Weights of a small mixture-of-experts language model, trained from scratch on English Wikipedia.
Size: 9 layers, width 160, 37.5M parameters.
Training: a variant of Adam for the experts, 5346 steps.
Below are experts of layer 3 (counted from 0) of a mixture-of-experts language model. Rows are named router (the router's row for the expert) and show model dimensions 0-159. Each number is 128 + 32 x the weight over its row's rms, rounded and kept within 0 to 255. Numbers have three digits each.
After each expert's rows: a language model's description of what the expert responds to. This comes from a sample of Wikipedia text that the model never trained on.

# expert 12
router:082124138144106172088102138076174115098162145139088128149133101087120156145099205141109121079109082151154184063128145084127153067179081111132108131081113135158142161184081156158138163154099130108125184144087113107186154179112160065128103096154098109135107184074119187064086169141119107079136105148194201137157094094179134124166112098103133121077059141121105143146140114136100139122108157094122119198159080101137167165108101158115157137143148124119135122115129079131105160105121160
What it handles: Pieces inside foreign names and non-Latin script, often after K or S, such as Ky-iv, K-ines-iology, Ky-ot-o, Cyrillic bytes.

# expert 10
router:111119149147105185093051138090121128111161145110128098120116114083081082121070184171104129122170147144126191118112131099122139079141141086145156121110088164179100106158132167094132149139095100101166149141187094147189192162126109102112146110111146156120097139078105167111132123071089167104070086159125163131165104180174109115149150107163081120091131149071088121079185099156133184124105073068129168177139168145098160174124120159146137122151145183160113149120071104159052140142135141
What it handles: Mid-word pieces of Slavic, Japanese and other foreign names, often after K, such as Gekijō, Grushetskij, Skribek.

# expert 28
router:131110174111131143168194102162107124107103147113128165146179122105148099087102104118136126069173084120051131145097093161125168102134109177117113151136116077091157134079064130099101154121171067193057159100079199140156064078119129089160097168177141098162142075153086114201123087107130129096133183150150102134102153144091134104125114071188153138217086120107148169151131112100169111127092102101172144088161155135166147125119108135117154166115134150142123160142136145149148120096133131
What it handles: First letters or words of section headings, list items and infobox labels, such as Soundtrack, Elevation:, Personal, UK Singles.

# expert 53
router:082097119145155187160156138152079149194135156080135101148145143061167118115106094161169118174164141154057096156156061114151150116101109082103125121194156129121126169127111097090116137130089110101079128169158168146156187165143094095131095146072096099123180154079078150134128131174103099100141079151112095114099149139094138099159148162136112088180127095187152168116139143142163163193127108134128135167161083085132114096157140146102073083061097153159129153182166169158122110085104139
What it handles: Word-initial capital or lowercase F, also B, G, H, W, starting names and words, e.g. Front, Felici, Folland, Bus, harmonica.

# expert 13
router:077150134132092164101080159116126082151161087134159174097108138126085112060123084158092178120138095098162183150118091122135129135095132187124140194139100162118143103108166146113142127150139091109158134143127089127122134117193169161089152121068165085113105104163146113088110133064179132158155152124197089124130145135144095107109177161119136099138116071151181074154115208185107183125072124107108137154175143124138123093132165052163115114095155105182174084070154084155113141149121090
What it handles: Word-piece continuations right after a short capital or prefix, such as h in Behind, ly in Early, ad in Leading.

# expert 40
router:098082109127134122135123155099101148137073174176144105124135113114129098162134129092129131130199072099127210079104158107082116183068108151099181148127136095102152152101116129126135098165112164104106089129146132119150143107115148128097221137142112129118097168103145119103123174148081177134132132158139117169109118061137147156122148058141087183127152151164145099173136187128146161113153139188100051096105129119126125110075123066089126114114094060164127088176125106200130206105101083
What it handles: Early stem pieces after in, ex, re or capitals, often v, such as Invocat, suspects, elevator, Canada, Serbian.

# expert 11
router:096141147102060083159159089092118146141101122116082171177100111172137125145128102146127123121079142113130117083112164196121177116113109067107095127081123196182088138125149140111074134128084130139117053087140176153177111161091104168139136135118165114142099168140146146095078099153179178114089095200157154146170139137098112158122103120187113096120084137101169135168080101089109145139106139093096170168155080120161143084169108153123136111087184154153106192107132098119106123186091068
What it handles: The letter or syllable right after Mc/Mac in surnames, and other middle pieces of personal names, e.g. McMurray, MacLaren, Boyle, Oliveira.

# expert 2
router:121107141157185159129054108103171114161158125097147095182169147106077095082115099139181111142119137135098081120155076170124135132144098115076140166158170100096127178162183103117144121107145167116196161101116109135076107150126117168080168161123118157102175136144131144159115145115121080089132106161132095095145133173117169089184138090109070106118131110117159117140114072150178185200110125124124119108150106101150083202184153124068166142136124201123090135161144103080165118074076098
What it handles: Prepositions and temporal conjunctions linking clauses, such as of, for, by, before, after, when, plus sentence-final periods and "instead".

# expert 49
router:126122103179126180117067159093138130097169148066101074153118122151168120124129127128149197154149090151145134132127149117158177136128101165126098065129134090138138168101103133053097108128143113102145176113150069121161172180176183116115148156087133172095199063137142079125127168103139075103151087070145068095097128180109087087125145172158116078077139103179104125163164186173198130125115083101144117148147147113133125167122131113155120121087132146126108147147167146123110072156064142
What it handles: The y starting yards in American football stats, such as 44 yards, and country or place names like India, England, Texas.

# expert 33
router:140106179191078117076078134145131127127152075110115146167140110083106120107087159130106135103139105106140117122131094165101102165147066122109128152108112105169121163191133180097143124114158128137083168157190061177093134074131145134112145135127134130139114171098126068081165133102089189096151126098173116102205128125140104105102146154194093171057099130164107131115117175185153139072115107137125105190087162165068188150132170109128190107151129116117156165088143123104193127087107119
What it handles: Middle syllables like om, op and ir after an initial letter, especially B-om in names, also episc-op-al; also +, −, %.

# expert 20
router:093065139056142077170133149119095189085138154138113175117052101121162130143146109133148094143167142172107181117111150159152133170124137136140079164166051148111166131154108170142095154134091142160084113119134106171167150159164102095158078148153176141112097163119110117074127191089163154110111073124098144137148145137106137129145168090175167131154171103146121123119103127123133134152105115140067176190135163100089122077052096177097162123073102169116104175130161116161087134111170068
What it handles: Single initial letters starting a split word, mostly p, P, B, D, as in p|raised, p|itched, B|istro, P|sychiatric.

# expert 43
router:129122154174079129062110137086155065101114140158155180154171162111117127128100097113080181130065119095122149108166135093122146189104098195145120162147124092108117106114178102086170111061165115158167135136110090076118151135155093115130167109142100160155046129151140119067160155107083141124131133138173136170121154097116171199131176158074070159126117113141158093125115182112126132113130119110158113133139156169122091098063166064158138122123149125188174058091158113156117083093124121
What it handles: Word continuations after In or other short starts, such as ade in Inadequate, ge in Inge, plus the after in.

# expert 38
router:115163158150101147090071163147173102138106130091139171089104111179118090128168134211128135176148130129125127085130117194104165086105173151122114168107076072065112143194115178134127101115165107136180164146100078137144140126100155094131100071095116098157180132071159051134137100111125148157131117118116115121109157161109126071116149189053104111062126175098133158094182154182119144139136091111132118166126204120109159121124168134178156114091083176107166105143111099127111117109094130
What it handles: Word pieces right after an initial capital in names and words, such as T|iffany, W|ind, T|une, M|oor.

# expert 34
router:186101138124146111138098178131087120108172123134150106082180143122148096068109045163122199130113138150152133112168080167091151113088085116066126088152110128116099124102111161132122187097152089145084185156189149153126125078156131133145108129172161148194131124098151096086085129085149069102116141126097112122064146165163129091147079169190196118089141202129106163150102146154109137148135165163108136150125128121109127177106095177124085116140091101087117119144174077092161170115168138
What it handles: Capital letters inside acronyms, party codes and Roman numerals, such as INC, KPLO, Super Bowl XV, ABC, NRHP.

# expert 52
router:117101177127111133090088123094149130134183151108118135088145173076097121076154153200126126155160152108120146078096075136150121116153085160108113156117109130074081163159170128062151087104107097181156176149132077143143185101118190109129122100111110181109113155096102113108089096104119119123167090077156142111168175122164168119181090149148148163132155083164131139120132171156111150122146079058150106166166149092129157102055127103140114127115087156143194047137152098144171099059115145
What it handles: Table separators and pieces inside scores, dates and coordinates, such as ″N, ]; amp in Southampton, a final year digit.

# expert 8
router:190169132156101176099125111134109155108178093179124092106155116152186149144127101118120118228084146132107095151155127112102114158156118152145102131151129064078113152106168149101130112153213107181109152146133090108128082109149123132086096159177109139185162131087161095117106175113143080087127178097132124100142114150082195095130119068055101136140138164105137139106104130126096047130099193126167094076093110198180133088128120098121127134150095101161139097087173119097142088130136130
What it handles: Word pieces inside proper names and institutions, especially "ra" in Iraq/Iraqi, "ederal", "reme" in Supreme, plus "National" and some articles.

# expert 22
router:178092116040141179190110148072087154085176106108104116136108098102125126158163130147136148128168113130149155186113122071145161106130095133136136082160105119101126166124104111118194151120107140099112174103116110099145193128107102094146116186111160187094128102093088098098076117108198119190128172134158072116081176108145128115173123135138183106083105087138116108065112164161149109139165093187120098117117110068117131139164056140107113116080127134122132185153139136153123123207170145
What it handles: Opening parenthesis or quote before dates, abbreviations or glosses, such as (1641, (BVMI), (pen.), plus blank table cells.

# expert 48
router:099150102111144096181177062144136119138063156148139179156105104137135087162133079110122132108124155125129126158113166185055096190102154144124128080140160145128180122077160136162102078163164133093186064161109139123151119137064094179137121144110131108072164132189067153136126123176160172159124143118083153114131094113065077139180126076127103122184102151168175100098132124110122168170100092175148109102157099106155119075138107120077178105116084104193115107136122137162098113154142144
What it handles: Second pieces right after a short opening like re, dec, law, pres, such as Law-r-ence, dec-r-iminalised, ref-u-gee, pres-id-ency.

# expert 60
router:070071123156130127139117083089166124160164108096130122145127156116068083157170130099085094109147126124123110095119056082174164088161125104176160087159174127150124169084129100076154189084175140153091099163105120083120123065062136140099108133143089176137132156181095125155190115174102200176110105139099195107134163142110147105116109110120096151119104150144109086167114142146140175123094162116147164158112096092151181123061161114120129158112129119176187156183118086148136119123108081
What it handles: Mid-word pieces like et, ust, ufact, ment, ant in nouns, such as cabin-et, thr-ust, Man-ufact-urer, cl-ust-ering.

# expert 17
router:110127092122154125155102148091075111070111073116190114182175068141091103185103123123182098060102167156088195149096150149118099160100075097144121096123076095205189108113169160191173182161113182130161096127141120094198136175102097161090147162112102127092149142095103112139117135127161107134087129159188137137089162156113105135115132159140097127132144076119163125124090112104161160112131097131105148125096172111123085176143101133112171138105119168147094184118118113174091102083149102
What it handles: Bare space tokens in tables (election and sports results), after abbreviations and before non-Latin scripts, plus short word-initial pieces like ' ab', ' pro', ' in'.

# expert 47
router:071091168133180112056112116186160093092100173104129093087157141135125079142100182138126129157101137126154123175103098159157124132154139116188219115140097122119080133124181069086111103068139090133151177158150089072135132131098173113158091144113058105147087144173152105165137172165136150139143089134153114074132117115162089097154114151136111148064112158119085104163132138149117146121163141126130209172105140140154117144165157083188124140130135123072098071168138133146133059139092162
What it handles: Number endings, percentages and units in statistics, e.g. 100.00%, km, kg, population, average density, and word endings like -ity, -ures.

# expert 59
router:093143161126100152107101132080144109097136116135111142148124133116172148112127079187083169131071152083125137093159107113107145103163122153090081140101181205137149111132132126195136140149126068129176165125126097068121159149082141127172121115159148104088159182132163110104095127093127177125085138126151154206128138112116145183108113140121130102128157067156079057127145137137073143119092137084123133184169092097109191126059197135197134140105150101118198117073125133106080102149093078
What it handles: Vowel pieces like ou, ie, ue right after an opening consonant in names, often French, e.g. Louvois, Louisville, Lieutenant, Thouin.

# expert 44
router:155109140178087163116161147160145120072184071101116103134095145195121074117145204174150123144140089151191135162124108190170120145126163129190070152147147121096172116134145145208085160119145129112124115171156133141158120137103122085106073103145137090115158149111178073147085113098166131087119077086154079087180190098133168104151084132146189098127150063126124154067137096154084128095121126124147174138134118139103147120163159143117170143075102166156124108081096157119118122082131155
What it handles: Middle syllables of split names and words, often after H or M, such as H|ew|itt, M|inn|esota, Brunsw|ick, H|ock|ey.

# expert 63
router:138140163100128162130149141145159146162125141120105066157121105137098139053170119112107199132127169090074132144103125187099177077119070146181127163085080176139142145090146083082115105141140132132110151120056143136105140094149136131097096142100156108171164130216113120170089060125117198194096117103153098098154166159147147094183064106127181104133128148106089105141135109179157155145074083157157121106121145113158142108148105120151121152109140166079162085124157128148062072141107093
What it handles: Words in table headers and cells and word endings there, such as Conference, League, Democratic, W-ord-s, Ch-art.

# expert 39
router:064191162057096080132185118079170063105101165115119131102162146154107115146043148129108137107102156145136112131173169112075108145155158087163128083163089169113130130156136178143128159127182066131136135128115084160130167188134056108100146098115185133103068084124113152085159084155114132100104106146177206131103144145142143184148139107077116141144146131133123081113129113110094131139173117102145170142159075131146122108167129155161091183154145178138140124079105094185094094128153126
What it handles: Final s, es, ers and other plural or third-person endings closing a word, such as Sun-s, Vo-ices, claim-s.

# expert 23
router:109103165105102116108190099102139105116085135136118201153093101166131096085123162163099124094109116152133085136132127143147149161149132135173064165100154155162195125122153168136109190126109097100120071093085125138148144166109097143095066147063137085137118166169148154096133143103169112110161149117175160167194106086081132180115153148097142143166063095157138163121184122098072100161114094180049134101129122159093158107163077127146145130074184147176140140106101160159115137154091074
What it handles: Middle pieces of names and words built on consonant clusters such as th, ch, st, vel, e.g. Johnathon, Nouvelle, Chile, Vaughan.

# expert 30
router:172071142124128134166138176142118174132081133113116132143106141140118110113172069149148110088147096149091201117133186131154152152067106126119132156130110112113180095155106169195099185158086135113116103123117145132073110142157119146168160126103124148106194160126059129126143150170175099125097098103137113180092139143102162169159161094136129180135162128096090088091090124088090142073123097156148098137154148108153090104162121100056086066092148098102184190152151062183109092109187146
What it handles: The first piece of a common word after a space, such as qu, inst, ant-icipated, mult-ifaceted, publ-ish, sugg-estion.

# expert 41
router:150123137112130136108079146183154115151141137076120085122087148167127141069132184171154134144110180186091139116099128184101103127144100101120179114119148148054089134125160117104141176128093107181107186173180092122171176121129087119128114164102132179112161143111102161140094144085134101146074069106121114136173125129195067099126127139106141165111193088070137172118116150141102112118089099162110086186035124114083134092156186202140155141125130088144102117114116120114178093107102137
What it handles: Single digits, dashes, km, mm, % in sports and election table cells and point lists, e.g. 0, 7, 63, plus odd name pieces like BLM4x.

# expert 1
router:098120091158114175095183125156155162154125122159126083150122136113115142080144130132082098112138134121095176086150161173112049080145118160131113191116131118072167138073120133126105097152133106139096097153128167124087097152118201126138127116127099113040195115152084132146096065092105071191159095132130111085154164118138153080126094150162104161116154068137099156081148123159157146136122062121162169088138153168166129091116143146082108173121166179129207122137134154181153132092081166
What it handles: Words in sports team, league and player articles, such as off in play-offs, cap in captain, qualification, final, champion, defending.

# expert 0
router:131082109133188053195167122108106141133062161152166111113152094155150125116144154119177110155158124161085141160075159143149084136092109157147099094111147080086197098113071096129103168144119163093091120169173176104130101123137136102146091174114140127170118159104148107150137118133147089170114134171088075094178144111115070169147169100128087148118194176139139097148107088104129079165142171150101092078159147142161067133103054123133157116167082132161079154138171128122171171107134155
What it handles: Short consonant pieces early inside a word, often after a prefix, such as Super-int-endent, me-ch-anical, Re-v-ival, US-sp-onsored.

# expert 21
router:184083128107108128098173205139098170095146133100133178095141152175136152121132114107118163093106067162090153138090108144164157156139120197096107204047133121100151121168084169101067091111109092123122184096158135123101110072128136119161131168114119158141131165151080087157134121109174093138090132119107134114123163185103094106147131136163155129131186093149122122100057074101173103114077137132124081137172158125140150150123115065084083167147132139107195162127177146156112124063165121
What it handles: Line breaks, list dashes and == section-heading markers in structured pages, such as ==== before Winston Cup Series.

# expert 9
router:162112177139134167144093121127207135125169111078170123082139149174131165070144153144160118167129163151089094167118089143135122067126145104115117180083082072098129131196133123110126118094115148116127148093120063157097097127101111200132129128123159097082126109121117120071166134146180107117167102183134145107181112198151133079107142095100086206107063131128127142127127148133142170105187076115204073152174140094106077142160165098148096130132127133130112141144117101060170112125161152
What it handles: Prepositions and conjunctions after a noun phrase (in, of, and, during, where), plus word endings like discomf-ort and mat-rices.

# expert 4
router:162164161127172128191169136086130091107124194143139061133156129077128131157102140169152131133102107085062092133136125127136134076138090072117147078136129153114135130101131093126176094118139116123070167059161144093099143117097162103136123133126119183206166162131111113140088190178107116124067105162132119076106126136109088112126108150166097167082124117078161154127154142189179154143104144089156136070140159094118093210169151141118164183151153138111062150140106139074099109165146179
What it handles: Single-digit numbers and small counts in tables, rankings and results, such as 1 seed, + 1 lap, 2 in charts.

# expert 36
router:124118099079080140115116092160199155054147126129111121093148131114100166098136119123134159159083091120093135061092133184119151108173119114131118152110144187095161144137096085098141102120152071174110130111127214192122162142135198155149085129115143093078142060131134110121099086089158073166143095131125190134138167127152145096120082154175176204174135118115069164139099170135157120115153067153142114126176192095148098150161150139144166120121105135070107169100141113125115095135162148
What it handles: Years, season and competition words in sports careers and tables, such as 2021, Cup 2003–04, Championship, postseason, Apps.

# expert 54
router:128137114153103119122125166147087149121090107124101105109103122125213114096157118151131101104186093135139204128121186155093102091114154152102134130139116087076178131084094158147109164127081130095093107135140133170148176116152134127181068062199151115146171165128108091185146089113087180117146161088082139148079156128125145107107123095147132098114191134125113153116125152188127111125138135150152135135107157186032133117119127147183087095191054126122138099136167108164157181057120093
What it handles: Capital letters or first pieces starting a proper noun, often in tables or lists, such as Lu-is, Q-asr, Ju-ventus, S-vitolina.

# expert 15
router:099174055146109172163137131085088136184126113119153082137152137146119140180119134071100075164127104139137118129164158094137128146145166170063092135112150170156092174144103127180106118143100198130083126167110082102163094177145077093067096145137119166106066124180105141068111126089170146167151178124118119130129116179106121104152082174106089200093109162164146095115119139107127144073147137077149139159096200173110117174159153147108128053156166082130107124175130123110105122135109135
What it handles: Articles, possessives and auxiliaries in running prose (an, its, their, has), plus word-initial pieces like me-adows, mon-ument, med-ical.

# expert 35
router:096065078132191091127109116135073139140083149129108130181164120172177132116086064116157078136126138223120216134131148105085116152086171131169154054188107095135180125139093204157129162121094181094081100117075137120120154156145112121174133163137132103123130168150100084136106145096155150127125165147118153152123100075136153148132139122116115124077164148102100114102136158117156155105156141110117104129073171174082100175143157146116096045080105138106080136167148161134110111149130151
What it handles: First lowercase piece of an ordinary noun or verb after words like the, and, of, e.g. tra(ined), col(ors), desc(ent), yoga.

# expert 26
router:120093083114113095103125159178146109143167082101129189153143138139167106179144090082142132069126156109116130135026118125157095140136169142113096188112185091088122089158126192108132080096135133111159153114063176113110149090130134107177154140172153153145128116123098122139107093098143088129138206142102105126189119122111151144091142166189210173170142132107101111102116102101070107117115099131102142084168163177103138184080121099110131151087111110093120111132138164173086131061168085
What it handles: Newlines and heading markers (==, ===) in structured text, especially blank lines ending infobox lists before new sections or entries.

# expert 58
router:101178096081129177130138164120205081161117078151115144142116116146068183139128154145121160069099157091142093109161163098129115101182095167047171174108092098152143150123125120082109139131099151120150118078126143156152154138150152234105171126128153152138099121174134161070073140095177120113153150183111112128126130134098100144102122102095187090112124105120100181118146130105144109182120143062079116085159100063125138108141091175146125153119162127133138145145120079063176124175113081
What it handles: Prepositions following a noun or verb, mostly of, also on, by, at, during, as in Start of, leadership of, buried at.

# expert 55
router:110112101109168127145140152147120159080098159116158129118158132179129125104085147092199073163168110194106123113146125127152114183128116091142180134099119086124140153171139094103112116129143170114080123139144137123100099164109093165126156159174094141165093122099144110110182146194188123137122151173092117124064086074133110163137171156086065170116178138103075197131103106079147055129224185091116086109088144157096111161132100090107148106142115128083070131167127114125158131072114117
What it handles: First piece of a noun right after an adjective, such as iss in social issues, r in racial riots, ass in assessment.

# expert 50
router:145179123109100105120160094176086186184118147097154101141146137107100172148100082111180109158129093116137071149140075132198170150170183101155083088110072121110084102111134062166166104142096183112095154117136137094129070164067117130174132106110170143096102166149216151115151105108107090156151145157140095106112146158123167158099135178118123172110093143069146145103118112166117135104115114086142167103121146136158079130206157180150129105086199099108082176126128153108101119139128109
What it handles: Verbs and articles right after a subject pronoun, such as was, is, died, moved, a, an, plus "height:" in infoboxes.

# expert 32
router:147114092087101162132084123109100147111122140174157135170114101113125104090124171128167099093161177171113214130143172162076111129142161115145110089160111150119132138101143158126195133074095155129079128143090102146195187153164143076166087154175110144118135157108121091109125084099181102123150139141149127154034132082080111171101112099094131068118186128159116088120125146097160150128141156099159115141094121171016125131073146167162169130102086141111093148094128111187108131126101165
What it handles: Spaces and capital-letter pieces beginning rare surnames, species names, or table cells, such as H|ulsteyn, B|aptist, m|ulangensis.

# expert 19
router:145129078172121149170099165132119181147152098132156093098184103158081110150128153074092146084071077178136112114161153094178127112114130188151146096162145137104097145137085169130176135147157103152119132114168132104070103076132134090112107087147139086114116120134115098170203170142049147144141126150163111080133119117114055149096108160112125157137122117172141144118110126173112063123111098153129108069137100166146118122143167035105069161175101075165165090154168168122170137133192133
What it handles: Geographic and membership words in infoboxes and political text, such as United in United Kingdom, Member of Parliament, Province, Board.

# expert 25
router:152151112131146154140112157117191161173179072099144108083061131137162159132139100148123126091172100163138090152063119132178094149157165148176185112186122191125170108142126142165108089107105093167138161092147086138118145113114142109209136109081096104145122157133118122121106188096071149163178091129135143123177126114124107109134052084099180165159165100149121154070168102102083098099174105098146092153124158204150115124151162099101157142178106143097117114064105141113101110073128105
What it handles: Pipe separators in tables of names, titles and election results, plus table divider rows, Coordinates:, Country:, and cient in Scientific.

# expert 18
router:164097086069121127123101184133181152106138125086135153126085146145157111186160115116149101106113052131075137147104130097185178136169091146132077148136154141082130150150113139172167109133084159121140050159119075186131164129148129151170163161100127149075180106188139133086132158081169130138106145135142134104149133109089164115129111158083208112103172061148087093073098171116170163078167121152130109112160185126123142092125088095093116137072168111114154152093118093179128085159150125
What it handles: Opening parentheses with years or born, colons in infobox fields, and French du or de inside titles and names.

# expert 45
router:094069058117119126094102156159122137125103177124097126163154138161161076163168138086105088155087091161160157102148087135124129105100102159139192110129156085155105156142148175140168153149154145154077142121175107137139086135163184104096098130144101179148117105151090116137172190137087147087150134135141186090153062116106128137091082147049101171146162096160081177138091150123128063082156146133123092153069150130133179122124133071132145087168125065123135151182139153092127157188169156
What it handles: The first word or piece after the or a, often proper-name starts and common nouns: Rail, Soviet, market, field, count-ries.

# expert 7
router:146178146134179110146142154116178121170155068119132087115058108099113162106144134128111119117191132111166100132055141163168109102142091162121189102126110167155113118156095155156122110083122130197155178077128086138100172135120197088195090090095092131156127111163156134135167096126083154196151084093157114114153107150130065117133070070144144118192101143132131168110166102131101133110118103084154119125162166207154102121125161131083113154120119169120152093072091115084110112075092130
What it handles: Pipe separators between numeric table cells and semicolons in number lists, such as standings rows, stats tables, coordinates.

# expert 24
router:085153096142143110142156086115112099129153163155101100147093100134056122130166078108101068100096154128138086102107182120119086127163188094149087135126125225157193099153122146158119150153115090097149056187188140139165136082106108131156104142147172162109108166118076171151127117163139189124115118109085168130164098139142131114125143052140151103163128083135156068104171144137081176130091142155096118140178063074168068125163104126113136129111128129170098124102136124181109157183113127
What it handles: Single-letter pieces inside personal names, such as Shakes-p-eare, Jos-h, Ed-d-ie, Sing-h; also adverbs like originally, still.

# expert 29
router:139106176129055130122110125120144118137110057096155141155139117102159106167043159180113149070145116116129102200137090142114139114131126105179091158091081055087118131107089136147111083140094095107099086150135124137109152189102212143108141199087092108074174114102153106160153106124193119140130125162181076133146123154185132111180075169173096120102152123141166165140166105136172119193131093136147130116151107086127130142100120152114150119113142165146140172119076135120167102100070082
What it handles: Word pieces like end, ond, av, ri inside names, e.g. Bridgend, legende, Gendron, New Haven, plus line breaks and capitalised word starts.

# expert 62
router:210155142108134139152141166046078089159079158139171111102164144091085151152091143178106135087170102072129106138168081147164153108125130082114116165136138085177122085124157080160183127130126119130130102134118126085125103114116115115160104109162162108085149156106185192158159140097167075138085130142147133092057180135101190158164138172142109093094126144142148129168188129121204129105093096147075136105090097108112109154155150197127104124100129139113101144090057148100138165151102093
What it handles: Odd fragments such as z in fro|z|en, byte pieces of Chinese or other non-Latin text, and letters in table cells.

# expert 51
router:165094158110203106147111190122155140100143092127136156168065109188121135131079178124123088107079092125127155132099092162117058189178112128082146087140113131123095147126066108102138184125131105158100126154166174120166161134103098132174135165112076140196163103103100120161095172105146100156143098121095116099155139146159125122140088145102190103102145155154126172086083148156163098146102163147143113118079106102084147109155135181179072046123052131132118142094132160117123100177105167
What it handles: Digits continuing years, decimals and model numbers in tables and lists, such as 1.399, .714, Boeing 737, 1660s.

# expert 37
router:121116128154155152138116139166093105107125154075156108169119122134153098158087091149180096079179101092105172118123146137113071158108190145132151121163097093099158142119139141083119101137152141074143110181140113075169172095169123110198077176093088077074120114177127091162106132094201168181131098148154110109150134099093074094142133061175091105103121176089136148131192145107130174102163146120174130139128157194125091135160174126078170085133098105143073124135168086160116107114155104
What it handles: Opening consonants or clusters of a word split into pieces, such as gr, cl, sh, r in Prime, m for metres.

# expert 16
router:164081118076097097137131138126149094117097135106079063137114100126138092124118162109213172156125168150163099127118157154081159182153151094187117100143155149159137079160158064140139195168167144089094147130122162169128149140108112139092107134158156149152097104044159136150127159079112089065119083103053152110162137150165132119144066134104121198091131174146098094175151112071131107082172151193130091143103132149139150176153145127138140155170145142083100127112083148082167124133105126
What it handles: Closing parentheses and quotes, endings of names and places such as Russia, Canada, Israel, and the ov in cardiovascular.

# expert 14
router:114087063144119095154136103160163175140149136157097100154157093133075114201102171100125141119096114105172090090095125134163172120140144128202097125166136128160117166117167145146181119071163122087123143182123135116119050140137108114107097122204116140119115109095110080189083147138064141157139163097139090138160161153066075074137118142116106116126112146081113108146170025155145101120117121146153149125107160102161099162122166146147170152164074142135081148146071125120208133104152101
What it handles: Common nouns naming places or bodies such as town, city, village, hamlet, district, station, party, often followed by "of".

# expert 57
router:097102137169174137184097192186141092152135124100188162084069136072132134155066148139127150126122097129133112175135074135093116079110127146160142189117142125101105128156161149121181100099156192182067146093077101089113105159131176109107115107155082105134160137103143106146130110160057104166103097197123054074116161199183092182142138117149110097101142079049138124144074153132156154135107114120131151153154136148145189138111149149103113117119158111083150147150141158095128142121102115
What it handles: Second pieces of words after D or M, especially est in Destinations, Destruction, Restoration, plus scattered table cells and the.

# expert 5
router:102063155146123093077108068112142097149171142167089057131096159107105125086171075108133135173143118097164104142150126074131149156161170093155114166142120132169120134121143054093157083171142164110130146170131185172127113177099137208118107111117108152044108108138167121070141117147135106116167099174111168133173055083183145151142071156119100166120095119178120105150162107080119137158151149113129122155132078093161158157127170156146173083136163122180100141089083109145123094104121130
What it handles: Word-final suffixes inside longer words, chiefly -or/-ator/-itor, plus -er, -ian, -ist and Slavic -ić/-ov, e.g. sensorimotor, Warrior, mayor.

# expert 27
router:142131115142192109167137074111142109130118109179147115171114102114108103119126103088145124132132189123185113184106105132122096133058132210139118146143137095098127113117176129138129083131197153138177125182093113098134067140130127125154170160123057103115149134177092106131162117146133130149169113047124096097129157132103184070173171107157127066133078132185178066092149154140088120088070133138171165139123144146133137101099125144078147145131044106153103073125130168168146078150149171
What it handles: Short letter pieces inside rare or technical words, such as ip-silateral, ir-relevant, inc-or-porated, c-ur-tains, plus the degree sign.

# expert 3
router:066179114116143126151135167123133118166159170086117103105123141137126167121105193118171125178098136091092149131107163199124169074169120025092172085116135124116099162119115144126103083155084105140078139091162135108153156088104168129183074178118114191126156098147068111122069154142077118144086107098117101138087112134130124103128133103150137111102148120085147215137127132158159151171150104079175157130079121135093084175126139174124115124110095175090094190131174161148124095161167145
What it handles: Single-digit numbers and small counts in sports scores, results tables and stats, such as 3 - 0, 4-0, Top 4.

# expert 31
router:124110134146146197059088101137154097088160144102182140157172094089035120115153158125127164100163133093138107106168107135095106091128127123162097169176074143088121172170084126122173120139113076123087099187090111086067179128114164101091155131096114110149154156141171141102084100102124151132179156057170140123167088122136137126125141123119105125164073113120140151138148143114167106188147112159123117097132163150121157162173163165095130139164106188089088115149233084112147118108139178
What it handles: Month names in dates, such as May, November, September, plus the piece ak inside words like beak, Pakistan, speaks.

# expert 6
router:177132132138166115098204129166110079121108140087118104144108200148071093100135107131141109122142102202144130135089083131101125083109138058143111140113140150126175170139171134120110129165179186103134110119171118102121106191086067141060124114122105120175181106125075136133142065185120186187134125115087129113145161099099170153165152115068102126106136144132173114096186110087147124193158140121123117153061099138112154111173075126071162129184120150128108169124080148124139141076133156
What it handles: Vowel-initial pieces in the middle of a word, such as Sull-iv-an, inv-as-ive, hem-is-phere, Bundest-ag, Call-ig-raphy.

# expert 46
router:113119144162083093083090207101163089126102091085124149140126099090105122138134154168149095153090125112182107143146147140125161134131116079096088153110144163134189112163117107148138222093115130101201101091114140103130125163103143157100166151128170087069172160154149137141112126081079087097145100168152107097152132158115124121159165155100143108176102063060199120099128163087176156098153097105070166146102170096122152205147162111113208110126145151151157128103130178126119142089116121
What it handles: Clause-opening pronouns and connectives in biographical prose, such as he, she, who, but, before, and the -ly in commonly.

# expert 56
router:107187130086142165144153115145144162150126078152160138109118150147157162191127148157099120068155121080091117131107108083163071114116170186076123156192134086157165109081115086127106129163130103128124076099091080163135106109153109137121159151140110140193119211102139173139142162196102114128074169117100171131117165095125123082151135063160184106121112159160116141091127073128121131153092137170124087025137121109147137139131119104184145184076150094138123098172085115090093144116109099
What it handles: The preposition "of" after nouns, plus colons ending infobox field labels like "Alma mater:", "Website:", "Total:".

# expert 42
router:118165133142169096180138120136128108126109125116142105075120097128158108176092171093154065143100180141090111163120147140106156091099094057132127092144136109203107116166138131118104124126176153120185168127134160141125118132085087161103175131166081098143128119077094082209153126149122135117117079142048111086079102174117085124127113150121070104111096163130166138127151063118134135152211153159163138086094151141118157182164151105098120098150164159104129111137096231143169171106104163
What it handles: Word-final pieces, especially the -ly of adverbs, such as similar-ly, general-ly, Safet-y, comp-ly-ing, mat-che-s.

# expert 61
router:151126162073112169150178126130112074174166088146142156088089129152114160162098123145189137141080159118133139152141119143110141106113199139106095148115105137084085073132131190145088165178152137129169157145103125160103113136175119068148045149128153076153186113117163148147106110065171106081161151137126059100112183165111117139092091140068191073161132148078111150146147100120168106159076159143084171165129123120145119134143113167100124136133177125111160057100082141074146114117107165
What it handles: Word continuations right after G or g, such as overnor, ion in Gion, els in Gelsomino, plus function words the, to, and.